config.yaml
n_layer: 12
normalize_top_k: false
routed_scale: 8.0
balance_loss: 0.00518
balance_bias: false
n_groups: 8
groups_per_token: 2
lr_router: 0.000393
vocab_size: 10381
tie_embeddings: true
optimizer: "adam_variant"
grad_clip: 1.0
batch_tokens: [32768, 65536, 131072]
train_tokens: 378900000
Below are experts of layer 5 (counted from 0) of a mixture-of-experts language model. Rows are named router (the router's row for the expert), up (a neuron's input weights, with its number) and show model dimensions 32-63. Each number is 200 + 20 x the weight over its row's rms, rounded and kept within 0 to 999.
After each expert's rows: a language model's description of what the expert responds to. This comes from a sample of Wikipedia text that the model never trained on.

# expert 41
router,208,235,171,227,197,201,167,201,168,205,245,185,205,198,194,231,226,221,193,180,220,206,182,195,187,243,181,210,191,202,220,207
up0,150,174,217,180,189,192,224,195,254,190,199,172,197,205,199,184,196,197,160,224,190,160,237,210,168,172,197,172,222,200,208,177
up1,195,173,240,234,199,195,198,156,189,199,181,191,212,195,213,210,164,202,200,218,207,180,222,202,182,194,194,185,197,174,191,200
up2,202,195,215,163,202,193,242,125,195,195,192,189,182,189,195,201,178,174,194,197,224,191,216,198,251,191,216,224,198,209,209,230
up3,176,218,200,222,228,211,201,265,213,181,215,194,235,205,177,215,159,208,213,212,190,179,205,194,179,197,213,190,200,193,204,186
up4,225,218,197,157,219,205,195,231,208,228,196,207,203,200,198,208,208,196,178,185,215,189,234,189,227,215,185,201,200,199,196,180
up5,156,196,197,215,214,183,191,219,209,180,172,247,214,236,166,193,212,189,233,214,198,177,234,200,149,208,214,178,210,218,195,206
up6,235,209,199,184,182,164,212,192,214,195,185,194,220,213,185,218,221,177,181,217,227,192,225,188,209,156,224,199,235,227,173,167
up7,212,223,207,195,214,193,215,210,199,207,193,213,235,225,170,180,196,187,197,184,213,191,201,204,196,213,195,228,201,206,181,209
up8,205,189,220,206,196,205,210,199,210,230,205,208,219,223,183,170,163,191,209,226,190,185,175,184,182,194,201,201,225,183,207,191
up9,205,210,227,177,237,202,213,180,231,190,200,190,195,191,199,197,199,190,208,206,204,197,221,218,217,193,242,200,180,155,209,187
up10,211,200,224,178,188,178,228,185,240,193,187,184,212,226,193,186,167,165,212,233,178,164,226,201,201,189,209,218,206,180,219,188
up11,168,203,200,227,230,163,209,197,214,191,191,165,209,208,188,189,187,191,205,203,213,174,193,190,223,178,214,175,203,141,199,171
up12,184,188,206,197,176,198,207,223,198,192,229,199,229,206,192,206,222,191,175,205,177,183,206,205,216,168,217,206,199,157,226,179
up13,138,184,189,187,188,182,214,196,195,190,185,224,217,213,192,203,176,191,230,210,200,179,231,189,153,194,174,207,207,205,168,188
up14,186,195,185,179,213,211,233,216,213,180,213,186,184,199,150,190,171,182,203,192,195,187,227,177,158,189,203,220,169,174,224,149
What it handles: Country and Slavic name endings

# expert 32
router,219,236,156,202,205,202,179,207,173,174,223,195,172,191,219,227,218,221,173,180,212,227,195,205,199,221,161,194,201,197,249,225
up0,202,223,233,213,214,206,214,209,259,206,195,189,215,216,197,166,171,209,193,201,205,180,203,203,247,185,208,200,195,183,190,162
up1,188,203,222,210,220,209,244,162,203,187,191,173,212,226,168,175,176,167,221,196,196,167,212,183,226,187,229,194,217,203,198,187
up2,212,187,217,190,205,204,200,200,240,230,220,194,187,196,170,172,203,207,205,210,211,181,208,185,187,185,222,209,215,208,202,208
up3,163,200,226,217,217,199,245,190,239,172,198,199,198,210,194,187,192,173,215,199,213,177,207,211,196,169,207,187,208,181,200,215
up4,172,206,235,199,187,226,203,191,241,199,204,197,203,200,205,179,161,168,200,210,213,170,245,199,203,176,234,206,206,195,227,199
up5,168,211,235,231,222,161,204,190,202,211,224,219,217,218,204,166,212,188,247,230,211,159,212,197,186,188,215,174,196,205,219,196
up6,182,173,210,214,192,198,222,185,216,205,199,210,206,232,161,177,205,147,224,236,193,157,227,191,209,196,239,206,204,203,220,205
up7,164,195,231,229,187,173,213,157,215,209,202,200,203,229,188,182,160,179,230,229,203,163,218,206,208,192,225,194,211,165,221,177
up8,202,169,210,207,197,156,197,198,223,220,221,192,225,223,217,181,195,175,212,228,188,179,209,189,183,164,214,188,214,204,200,166
up9,173,206,222,206,230,206,209,200,212,229,219,180,215,216,163,178,180,160,249,211,225,164,194,195,188,214,204,173,212,197,191,206
up10,196,202,205,200,200,223,218,217,230,239,193,212,211,210,171,199,185,184,223,208,191,172,203,190,195,190,177,225,203,198,178,175
up11,170,197,227,206,209,191,209,178,231,222,226,189,207,234,188,168,182,180,213,227,204,152,226,191,204,195,221,195,228,172,203,169
up12,207,207,217,207,195,207,191,190,203,179,210,188,237,202,213,178,199,173,216,203,249,175,172,213,189,179,170,199,228,188,196,181
up13,196,226,220,206,203,188,201,208,228,213,187,203,229,234,138,210,195,190,211,213,219,178,229,205,187,212,174,215,187,186,176,200
up14,188,196,198,203,210,214,203,189,208,238,200,205,174,209,219,226,188,179,191,221,208,176,198,209,210,171,204,200,197,188,204,189
What it handles: Section headings, tennis scores

# expert 14
router,211,238,162,207,206,210,181,210,171,174,227,197,173,184,223,228,211,224,175,174,216,227,193,207,195,220,162,180,195,206,249,220
up0,174,196,224,181,226,181,210,176,220,206,205,194,211,219,202,165,204,198,216,209,214,169,196,193,215,172,197,217,233,222,216,192
up1,193,195,227,202,184,214,219,172,233,221,200,165,220,206,184,201,208,157,203,202,169,169,204,192,199,184,218,195,227,174,198,173
up2,183,183,212,171,188,168,251,188,203,194,190,224,251,197,193,183,183,164,177,232,213,171,218,180,235,222,184,192,212,186,191,199
up3,185,178,231,194,212,187,223,198,231,213,211,227,213,222,220,193,202,210,217,225,211,162,235,200,190,209,206,208,202,186,179,194
up4,198,210,209,202,205,195,199,180,230,235,194,205,209,216,217,172,189,184,189,217,181,178,190,227,200,203,216,180,196,203,189,203
up5,168,198,240,225,194,189,184,191,229,189,193,191,198,227,199,194,212,185,221,236,180,150,208,149,199,206,219,202,238,183,204,196
up6,172,202,217,168,218,206,211,199,215,193,199,210,245,209,183,165,173,198,197,215,203,170,219,222,213,167,215,205,219,196,198,193
up7,185,188,226,196,234,190,211,166,212,244,157,201,209,200,189,199,226,200,238,194,237,170,209,206,230,177,214,195,205,195,187,184
up8,198,194,218,211,201,217,182,185,223,204,212,203,185,243,149,181,194,180,229,209,194,137,209,198,194,201,206,200,214,203,209,201
up9,153,204,226,210,207,189,204,183,227,191,206,175,222,221,173,203,191,214,229,231,207,167,237,206,185,196,223,205,196,201,189,193
up10,189,190,240,186,194,207,214,197,212,194,205,182,220,207,198,174,210,200,200,204,188,152,208,198,197,180,218,208,251,211,215,187
up11,199,216,242,197,200,240,195,221,229,208,236,179,210,188,210,212,206,178,186,193,207,179,188,208,214,186,204,157,243,190,194,195
up12,186,192,215,188,214,167,206,195,204,232,201,196,233,216,214,154,191,165,209,244,197,183,179,232,211,205,188,184,203,203,217,219
up13,224,210,230,198,227,195,219,190,231,207,174,189,226,218,212,178,187,173,233,208,205,170,220,194,223,217,193,186,185,195,197,209
up14,188,168,215,175,209,231,218,154,214,195,182,178,176,220,193,175,190,172,203,194,206,192,229,202,240,190,185,213,199,200,236,200
What it handles: Sports tables, sentence ends

# expert 36
router,210,238,161,209,208,210,181,209,171,175,229,198,179,186,222,230,211,224,172,171,214,232,192,206,197,221,162,180,195,205,250,222
up0,160,178,208,190,195,199,195,192,258,204,170,214,220,205,187,156,188,168,180,217,169,150,238,165,219,214,229,198,214,179,188,194
up1,159,202,231,193,203,185,221,202,227,207,206,203,188,209,186,166,210,166,210,204,170,172,218,177,190,206,183,173,201,202,195,194
up2,187,199,245,188,210,217,228,204,241,212,198,207,225,236,188,172,192,185,214,219,196,165,191,186,187,208,223,179,189,188,201,203
up3,177,208,196,206,201,182,190,197,193,204,178,199,199,225,165,204,160,167,188,211,202,156,215,197,209,167,226,181,227,187,200,208
up4,192,174,242,197,186,185,223,182,239,214,187,196,214,228,185,165,179,151,217,208,196,149,216,209,203,189,226,209,213,198,193,173
up5,187,190,226,215,199,188,217,172,229,211,184,212,228,229,189,163,195,156,214,221,188,144,236,195,208,188,227,217,206,184,200,180
up6,182,186,219,182,212,224,228,200,200,216,215,179,225,220,182,189,165,148,214,247,173,175,231,192,214,217,226,219,197,192,195,217
up7,150,171,223,190,216,237,214,186,225,212,195,204,230,200,183,183,194,187,223,221,179,181,238,199,211,171,192,201,230,182,190,193
up8,207,190,212,209,171,216,228,170,208,188,190,221,223,230,197,178,188,208,204,203,172,167,196,196,178,163,219,199,211,205,222,204
up9,195,186,229,217,223,188,224,177,215,201,171,204,236,217,179,161,198,144,217,245,187,148,234,188,211,189,221,206,208,180,193,182
up10,206,210,218,174,244,177,227,183,224,223,197,193,225,216,183,167,194,180,184,216,195,163,206,190,223,197,222,201,202,197,183,201
up11,184,160,236,200,197,177,220,179,220,225,182,207,234,218,180,180,176,155,207,225,202,157,232,162,199,193,227,205,211,182,208,171
up12,199,209,236,198,214,198,221,187,218,206,182,210,215,235,185,148,172,208,202,220,198,161,223,187,196,225,226,204,179,186,181,192
up13,171,192,228,199,157,201,237,182,197,206,189,191,218,205,166,159,202,183,235,213,169,171,230,175,190,215,221,224,239,209,206,200
up14,183,169,240,188,211,197,223,167,225,207,222,176,218,242,206,181,213,194,195,204,214,163,204,203,185,203,231,207,206,204,184,213
What it handles: "of", pipes, name starts

# expert 11
router,205,221,191,215,171,202,212,196,198,240,159,185,200,235,198,170,159,199,163,183,185,191,213,210,184,232,189,189,188,198,217,192
up0,216,211,206,211,221,173,213,237,215,169,208,154,217,209,194,228,208,213,195,213,237,178,188,213,187,221,181,178,213,170,204,187
up1,182,157,199,196,211,217,232,220,204,199,192,192,232,174,210,153,209,184,208,196,196,198,224,217,185,212,197,184,162,162,194,204
up2,174,184,199,189,177,219,185,221,201,163,178,199,196,195,186,188,201,186,215,213,168,173,229,193,218,216,214,200,236,201,232,207
up3,208,166,203,190,233,198,217,218,160,204,203,207,185,201,183,204,177,176,215,192,176,182,176,243,212,214,216,197,249,216,189,176
up4,229,178,206,177,181,174,256,190,216,208,180,199,216,199,193,157,236,179,189,203,213,186,209,206,184,200,187,211,238,215,207,169
up5,212,223,215,224,220,181,211,174,196,197,202,186,230,196,160,165,225,193,209,215,237,178,208,221,178,197,211,238,180,179,208,205
up6,214,231,240,208,205,181,175,177,211,170,197,176,230,221,212,208,213,203,213,229,165,183,214,212,224,219,221,175,225,217,193,225
up7,187,158,204,219,235,220,164,156,198,216,180,200,209,212,240,209,197,190,214,218,182,202,174,195,187,167,202,202,206,210,176,198
up8,181,192,228,196,226,204,206,203,206,192,197,243,220,212,205,206,228,181,228,227,208,154,210,215,203,211,213,202,211,192,184,197
up9,193,218,208,148,181,217,238,183,184,189,193,253,220,216,209,168,210,182,206,211,195,186,213,231,190,219,235,218,193,237,231,202
up10,205,201,203,198,190,220,209,223,215,194,204,215,216,215,210,185,213,203,199,214,170,189,216,202,198,158,219,218,197,211,195,214
up11,201,198,196,222,207,208,210,219,212,194,197,168,213,185,186,196,213,178,213,223,198,191,203,227,196,195,229,214,228,191,190,166
up12,154,171,181,165,187,181,211,203,215,212,204,189,213,199,233,198,220,173,185,193,192,182,217,215,201,223,209,189,174,188,167,235
up13,229,186,193,242,174,203,176,192,222,181,188,188,211,219,220,174,208,196,218,218,207,186,193,179,212,133,220,204,182,213,209,167
up14,211,195,251,181,189,190,209,183,189,203,195,159,189,201,227,187,205,216,205,207,229,205,194,181,210,217,204,180,212,204,216,170
What it handles: Opening parenthesis

# expert 16
router,211,238,162,209,205,204,180,211,170,176,228,196,180,183,223,229,211,222,173,169,216,232,192,206,197,220,161,179,194,207,250,221
up0,173,202,201,180,189,183,234,174,247,196,175,191,197,207,201,196,205,189,204,193,214,183,192,186,218,203,208,202,198,183,202,181
up1,184,188,202,204,200,190,228,185,226,199,178,197,190,218,187,212,195,178,202,210,189,167,235,190,222,194,243,194,204,207,194,188
up2,199,182,236,208,191,177,213,202,226,210,215,204,207,250,189,163,166,190,228,252,192,170,230,193,202,211,217,179,205,215,189,204
up3,191,184,211,202,194,179,202,210,222,201,173,198,197,219,178,192,198,171,211,200,197,172,198,181,208,165,233,196,229,176,197,174
up4,183,180,210,236,189,212,233,192,219,183,204,216,229,225,199,195,198,172,207,225,182,167,210,176,192,186,222,206,201,182,198,203
up5,179,213,196,223,209,198,187,190,222,203,179,174,210,205,187,204,196,199,209,230,173,181,236,215,234,225,227,211,206,203,157,189
up6,172,186,219,193,192,198,235,166,244,215,160,211,221,214,189,186,198,178,212,211,223,173,219,190,204,182,214,196,194,191,214,190
up7,145,173,233,192,196,212,204,197,222,214,193,218,231,238,155,200,150,212,233,238,188,165,183,191,181,206,194,194,187,209,175,225
up8,181,206,254,187,186,204,215,177,233,215,197,199,205,226,158,185,171,171,204,212,188,168,207,200,208,169,222,208,208,203,193,219
up9,194,216,211,208,226,205,217,173,220,194,176,189,199,220,180,157,187,186,212,194,220,172,250,188,196,197,195,207,214,166,200,190
up10,173,204,217,188,230,204,216,176,233,232,185,211,229,222,182,176,192,191,215,211,228,155,232,194,212,176,239,196,204,192,246,182
up11,197,191,206,207,193,174,212,194,219,208,186,226,232,232,184,188,193,154,224,238,223,159,191,218,205,211,222,215,211,180,201,208
up12,151,189,223,217,197,193,228,167,227,220,179,180,209,217,187,165,185,176,243,214,202,150,220,171,196,192,233,198,200,207,203,210
up13,204,196,238,193,192,155,220,183,231,209,198,183,203,223,184,193,191,157,207,211,203,156,223,171,186,204,235,178,209,187,203,200
up14,184,186,208,217,195,205,209,175,230,214,208,200,206,216,173,179,196,170,202,224,210,157,228,177,201,172,209,216,215,192,204,197
What it handles: Proper names, Z-starts

# expert 26
router,210,239,162,210,207,205,180,210,171,177,228,196,181,187,223,230,211,224,173,167,216,231,192,207,196,220,161,179,195,206,250,220
up0,168,173,219,197,208,214,210,194,220,192,175,198,202,216,192,175,155,175,211,208,183,163,238,200,195,185,204,219,197,177,214,187
up1,160,202,218,212,192,173,205,192,212,173,196,206,204,227,175,192,197,160,240,196,216,176,226,190,208,203,223,203,205,191,197,194
up2,185,211,225,194,220,183,206,194,206,217,202,189,202,214,172,175,213,184,185,228,169,175,202,178,184,195,229,171,186,206,202,194
up3,178,185,208,202,218,187,197,187,244,194,210,206,235,232,163,185,195,191,210,227,184,157,205,207,199,169,210,211,203,165,207,188
up4,173,202,208,205,210,203,207,204,230,169,222,221,185,196,185,195,235,202,204,199,232,182,197,205,206,227,175,194,228,195,235,189
up5,167,219,213,217,204,210,225,197,233,222,193,209,190,212,199,163,200,215,208,214,223,176,172,141,222,179,204,208,215,199,207,179
up6,176,238,209,183,231,234,201,208,233,203,182,239,191,201,200,165,192,201,195,193,217,180,211,193,201,203,233,202,180,179,175,195
up7,160,196,218,213,221,215,231,209,223,230,173,206,207,226,204,192,201,174,212,229,224,172,237,148,191,205,187,183,217,197,216,155
up8,192,180,224,205,212,196,198,170,225,215,180,207,221,209,174,168,193,186,215,213,199,154,229,188,218,177,219,196,216,188,194,183
up9,168,224,189,219,214,167,204,186,199,183,189,172,210,188,171,211,181,155,203,196,212,174,241,184,210,216,196,208,211,179,224,187
up10,198,174,230,228,229,185,171,204,227,194,184,217,211,209,184,177,216,194,227,212,219,166,189,204,209,197,246,162,197,220,196,198
up11,177,201,228,204,174,216,212,188,210,230,172,203,215,239,178,186,203,151,213,206,197,162,226,174,216,213,207,213,236,198,204,201
up12,166,190,224,180,214,181,232,157,208,242,200,177,185,192,175,163,194,191,171,204,154,180,243,168,207,191,185,202,246,189,213,155
up13,168,202,208,190,181,208,208,188,209,260,194,185,223,237,194,196,170,199,199,263,209,163,219,156,214,171,180,197,198,212,203,160
up14,176,167,215,197,217,196,205,185,233,206,169,196,224,228,195,169,183,177,218,212,199,158,207,199,198,194,207,209,208,182,174,191
What it handles: Brackets after names

# expert 33
router,211,239,160,207,205,207,181,210,171,174,228,196,177,182,225,230,211,224,176,170,214,228,192,207,196,219,162,181,195,208,250,221
up0,169,192,214,202,207,223,197,193,236,216,188,196,225,227,189,189,193,141,210,225,220,159,201,198,202,165,207,216,199,210,203,198
up1,168,225,227,201,184,214,233,180,215,205,222,192,207,223,165,197,176,166,226,227,192,167,234,171,180,189,247,170,217,198,198,200
up2,190,208,204,149,212,244,204,175,253,203,196,171,209,221,191,186,200,176,195,221,213,169,179,201,193,199,213,203,204,198,193,178
up3,167,194,204,194,197,199,216,187,230,204,212,205,217,227,197,189,175,169,219,227,207,167,242,175,200,171,226,219,204,166,192,187
up4,190,191,237,205,202,182,227,167,217,198,181,193,225,233,165,191,177,164,214,236,197,160,226,190,202,177,210,204,205,170,198,202
up5,181,173,213,186,171,191,221,182,216,233,176,189,217,228,182,185,222,158,218,222,192,155,205,154,223,179,191,213,216,190,217,179
up6,180,173,218,181,179,172,216,174,221,195,195,190,219,209,157,178,188,159,212,213,193,162,235,181,193,183,221,197,225,176,204,193
up7,193,177,229,192,193,195,227,183,245,225,193,205,201,218,200,144,174,176,218,216,175,174,221,206,206,206,213,217,238,208,201,196
up8,186,194,215,212,208,213,216,194,235,178,176,203,204,193,140,193,207,199,207,201,190,179,185,181,195,197,190,185,202,166,193,191
up9,205,161,202,166,198,152,203,211,210,192,197,214,232,231,185,168,202,184,214,215,212,168,213,222,195,198,212,186,221,184,220,192
up10,150,214,214,178,219,172,223,170,213,184,206,204,211,217,210,152,206,199,207,198,195,178,237,184,195,212,196,254,205,213,191,197
up11,174,170,196,194,171,197,207,198,216,180,199,219,195,193,214,168,157,200,210,202,190,190,221,190,226,157,189,205,172,187,212,187
up12,190,211,224,200,225,223,244,174,241,218,225,178,219,244,183,175,159,170,211,223,209,177,222,196,200,196,233,176,211,187,210,174
up13,176,195,229,210,215,201,204,181,198,213,180,225,207,214,193,196,213,163,227,228,164,164,226,189,187,213,235,206,203,179,202,167
up14,214,194,227,207,223,210,201,176,220,215,224,187,222,213,190,163,190,180,204,216,194,146,223,197,207,182,204,182,193,210,211,187
What it handles: Table numbers and names

# expert 24
router,209,238,162,209,205,200,180,209,170,175,227,195,180,187,223,229,211,224,172,169,215,231,192,207,197,221,160,178,195,206,251,221
up0,191,198,253,202,210,167,195,176,205,194,227,192,233,228,185,167,187,192,218,221,195,131,210,203,187,201,203,211,201,198,184,206
up1,203,193,220,215,190,220,185,183,220,226,192,165,205,205,211,162,184,174,212,221,174,168,229,176,225,195,203,208,214,181,171,201
up2,181,173,219,190,199,226,202,165,224,209,205,207,222,226,205,208,197,180,218,203,195,168,237,207,210,177,215,173,223,212,208,195
up3,192,207,211,208,180,174,230,186,188,198,149,153,204,210,182,192,197,164,191,222,208,176,245,240,197,210,187,191,214,183,205,213
up4,195,187,223,210,197,212,203,192,214,180,175,185,217,230,174,184,202,200,229,208,191,181,214,145,198,200,212,203,214,215,180,234
up5,187,181,241,220,200,192,210,162,227,221,190,196,214,229,186,179,181,159,209,232,186,154,219,175,190,178,233,209,222,180,193,200
up6,190,193,241,208,214,185,211,159,236,205,192,197,218,215,173,157,172,176,214,197,187,160,223,196,194,177,225,213,228,201,193,172
up7,206,181,232,191,192,176,202,162,210,222,205,192,215,216,180,188,182,173,204,231,175,147,237,178,202,196,211,190,224,202,214,183
up8,191,194,211,212,203,145,186,185,232,222,187,222,221,235,178,161,185,189,202,229,200,161,228,184,204,182,234,199,226,159,179,209
up9,189,188,225,209,199,194,216,181,221,231,198,192,238,229,176,182,180,178,188,231,194,130,212,210,191,182,219,214,203,195,198,199
up10,200,195,231,195,190,187,213,169,228,218,196,202,225,220,185,176,181,168,209,220,211,143,208,199,205,185,206,221,209,184,210,203
up11,190,178,213,190,189,183,217,178,231,209,203,189,211,236,179,179,176,173,206,240,206,152,203,195,186,173,232,203,229,189,199,181
up12,169,200,224,186,200,214,227,195,243,218,195,207,215,210,187,191,187,189,223,233,200,165,221,169,201,187,227,190,221,196,192,173
up13,166,217,243,192,221,186,215,189,227,226,180,173,203,230,178,159,176,198,225,215,214,174,207,208,205,212,209,216,198,197,206,203
up14,200,173,219,215,178,186,204,183,225,199,202,217,207,234,163,183,183,173,217,219,181,162,234,212,211,180,214,201,225,203,195,192
What it handles: Plural nouns before commas

# expert 2
router,211,237,160,209,206,214,179,209,170,176,229,195,180,186,224,229,210,223,173,168,216,231,192,206,199,220,162,181,194,208,250,222
up0,183,182,227,216,204,198,195,172,254,223,187,211,218,217,174,187,169,165,213,219,205,150,229,187,212,186,206,205,229,198,203,182
up1,165,204,232,211,214,180,206,186,232,206,189,224,213,219,204,189,186,190,197,233,214,162,213,189,203,190,225,181,191,177,182,190
up2,181,184,233,203,210,163,195,191,243,208,201,194,244,233,194,186,213,183,214,236,198,159,233,182,208,172,218,212,224,186,186,206
up3,189,183,220,208,208,187,203,192,230,193,201,194,202,221,138,180,177,155,203,223,186,173,218,191,184,188,219,191,212,204,201,208
up4,189,159,225,241,201,183,200,194,216,190,194,237,217,223,173,198,201,170,226,206,217,164,231,224,203,207,201,196,219,197,217,196
up5,185,183,217,203,214,171,231,190,235,215,173,192,221,211,164,160,197,174,233,226,192,164,213,190,183,199,219,215,205,202,170,189
up6,197,190,219,190,210,185,211,181,224,203,191,192,208,208,174,175,187,167,194,216,194,160,218,194,197,186,210,190,222,190,194,159
up7,178,219,216,181,207,186,219,211,217,193,184,202,221,219,189,172,218,199,201,209,196,162,214,199,210,183,239,196,233,194,225,188
up8,209,162,196,160,200,210,180,186,218,187,183,211,206,220,192,193,185,186,187,221,206,174,219,213,226,201,210,213,249,209,183,171
up9,202,190,230,191,199,176,212,203,226,225,199,190,192,206,165,170,188,193,216,214,191,160,241,186,212,161,197,216,199,209,202,187
up10,189,181,228,193,192,191,233,180,237,216,191,193,208,227,161,165,172,174,205,216,202,149,230,203,204,184,218,195,207,190,197,175
up11,190,184,237,177,216,219,186,178,216,188,179,206,195,220,205,175,213,188,199,214,163,181,204,193,208,193,203,217,209,227,217,186
up12,165,180,225,179,178,212,234,197,227,208,207,215,223,248,168,164,192,183,220,214,203,158,199,189,201,182,215,202,202,206,227,203
up13,193,203,206,170,204,170,221,196,231,205,174,197,192,219,214,176,162,156,200,177,199,189,229,200,243,208,184,184,221,201,211,187
up14,214,204,237,182,188,194,210,219,224,225,215,211,230,203,195,179,218,163,208,218,199,164,222,183,193,215,223,162,214,208,190,203
What it handles: Table cells and adverbs

# expert 60
router,211,239,161,209,204,210,181,209,171,176,228,197,180,187,223,231,211,224,174,168,216,232,192,207,197,220,162,180,195,206,250,219
up0,207,209,216,178,222,196,214,184,227,207,192,214,199,236,197,174,215,169,188,215,206,155,188,212,166,170,241,206,165,206,205,170
up1,180,178,228,202,207,207,194,210,257,192,199,205,218,248,180,156,199,160,213,233,171,157,203,190,207,174,205,203,215,202,219,190
up2,167,200,202,216,191,203,198,176,223,220,240,206,212,236,156,181,177,178,209,238,180,159,203,207,217,152,232,198,228,223,195,215
up3,163,200,240,216,209,198,212,184,209,191,189,190,219,225,179,168,198,177,208,224,196,152,230,170,206,178,205,203,215,190,208,183
up4,157,201,235,202,209,215,228,165,241,192,200,203,230,247,182,175,161,172,215,215,190,151,211,187,217,184,224,206,210,199,185,181
up5,181,193,219,218,180,186,213,191,220,204,208,194,206,234,179,171,181,155,214,224,206,150,231,196,202,186,224,216,209,197,199,170
up6,211,188,213,206,207,198,194,193,214,205,193,210,211,222,192,163,175,160,230,195,211,160,235,187,191,203,218,186,226,173,190,200
up7,179,205,222,213,226,182,197,176,255,222,197,203,205,219,168,187,185,177,216,218,194,149,206,187,210,180,234,193,193,186,192,169
up8,180,208,216,199,221,214,201,194,214,214,201,208,199,211,163,171,207,206,224,215,187,173,226,166,219,193,204,209,204,186,172,185
up9,175,179,206,188,204,173,228,174,197,205,215,207,213,198,186,184,190,175,220,193,179,174,226,207,195,188,244,188,181,188,199,180
up10,180,186,203,197,202,204,221,188,227,221,159,209,207,212,179,184,192,173,181,201,182,178,207,195,189,203,210,227,217,160,197,198
up11,166,193,210,175,198,213,250,181,207,203,209,185,213,232,191,179,174,177,250,221,172,158,225,200,220,210,218,206,197,207,200,213
up12,163,170,214,204,203,175,194,157,222,190,190,202,231,232,205,175,196,178,230,210,204,158,223,205,176,207,210,223,196,200,187,195
up13,186,185,230,176,205,214,194,188,230,193,203,186,201,203,195,161,179,186,209,212,202,166,214,170,216,189,241,187,208,177,205,184
up14,176,190,217,203,200,206,227,176,235,205,207,218,216,220,162,182,189,163,209,221,187,149,244,176,210,181,210,216,217,183,206,188
What it handles: Scores and digits

# expert 45
router,204,216,201,216,212,195,184,182,209,206,203,232,185,201,220,206,233,205,213,183,226,182,211,209,199,203,220,194,204,211,198,226
up0,186,168,207,211,209,178,224,178,201,187,242,211,198,208,211,194,182,193,184,194,169,202,169,192,180,173,158,163,203,176,217,219
up1,196,195,209,183,204,209,230,220,231,196,235,210,201,187,204,177,211,188,178,179,186,208,217,238,236,243,226,223,216,201,192,192
up2,180,145,218,220,207,210,221,217,209,174,203,164,197,206,212,209,224,207,213,203,181,187,209,189,208,222,210,229,209,186,171,196
up3,216,159,192,188,177,179,223,191,189,244,222,169,191,187,206,199,159,184,253,214,188,197,237,163,217,170,150,231,246,177,192,205
up4,195,181,201,187,182,188,198,164,190,187,185,210,211,251,222,203,177,214,200,205,196,201,208,241,202,171,206,211,219,193,238,189
up5,226,188,219,200,205,201,204,225,208,207,198,209,203,194,183,188,185,167,207,200,214,180,183,161,210,190,234,220,197,196,174,194
up6,202,181,193,206,184,239,193,207,188,209,206,207,196,203,190,198,205,196,205,208,212,198,201,197,170,197,181,181,214,204,192,216
up7,182,161,200,250,207,193,180,201,227,202,228,227,184,198,184,193,214,196,204,212,194,176,186,171,185,206,201,237,241,188,177,183
up8,200,184,197,189,202,227,244,202,201,229,209,197,219,193,195,191,194,168,216,226,192,186,228,213,186,167,160,202,225,201,190,168
up9,218,198,185,168,198,201,218,205,172,238,223,181,225,215,190,201,182,202,192,229,213,186,253,237,229,220,222,215,196,229,208,212
up10,179,179,203,184,214,192,203,224,190,192,234,218,178,220,211,167,206,187,193,192,179,194,162,194,170,193,223,192,225,192,207,192
up11,188,192,209,216,191,158,192,211,214,175,166,192,221,230,209,231,204,190,165,206,225,185,196,257,179,211,216,192,190,190,223,197
up12,210,187,183,193,189,215,224,191,207,168,180,142,202,210,197,197,190,199,192,208,191,210,185,215,188,218,243,184,192,220,215,197
up13,185,200,193,131,192,211,184,202,193,230,245,170,213,194,187,199,203,218,209,205,200,189,220,148,188,217,182,194,215,218,223,211
up14,181,191,229,202,144,173,214,228,211,211,235,214,181,200,209,200,173,208,207,212,185,198,191,233,152,218,196,203,225,166,236,226
What it handles: Plural noun endings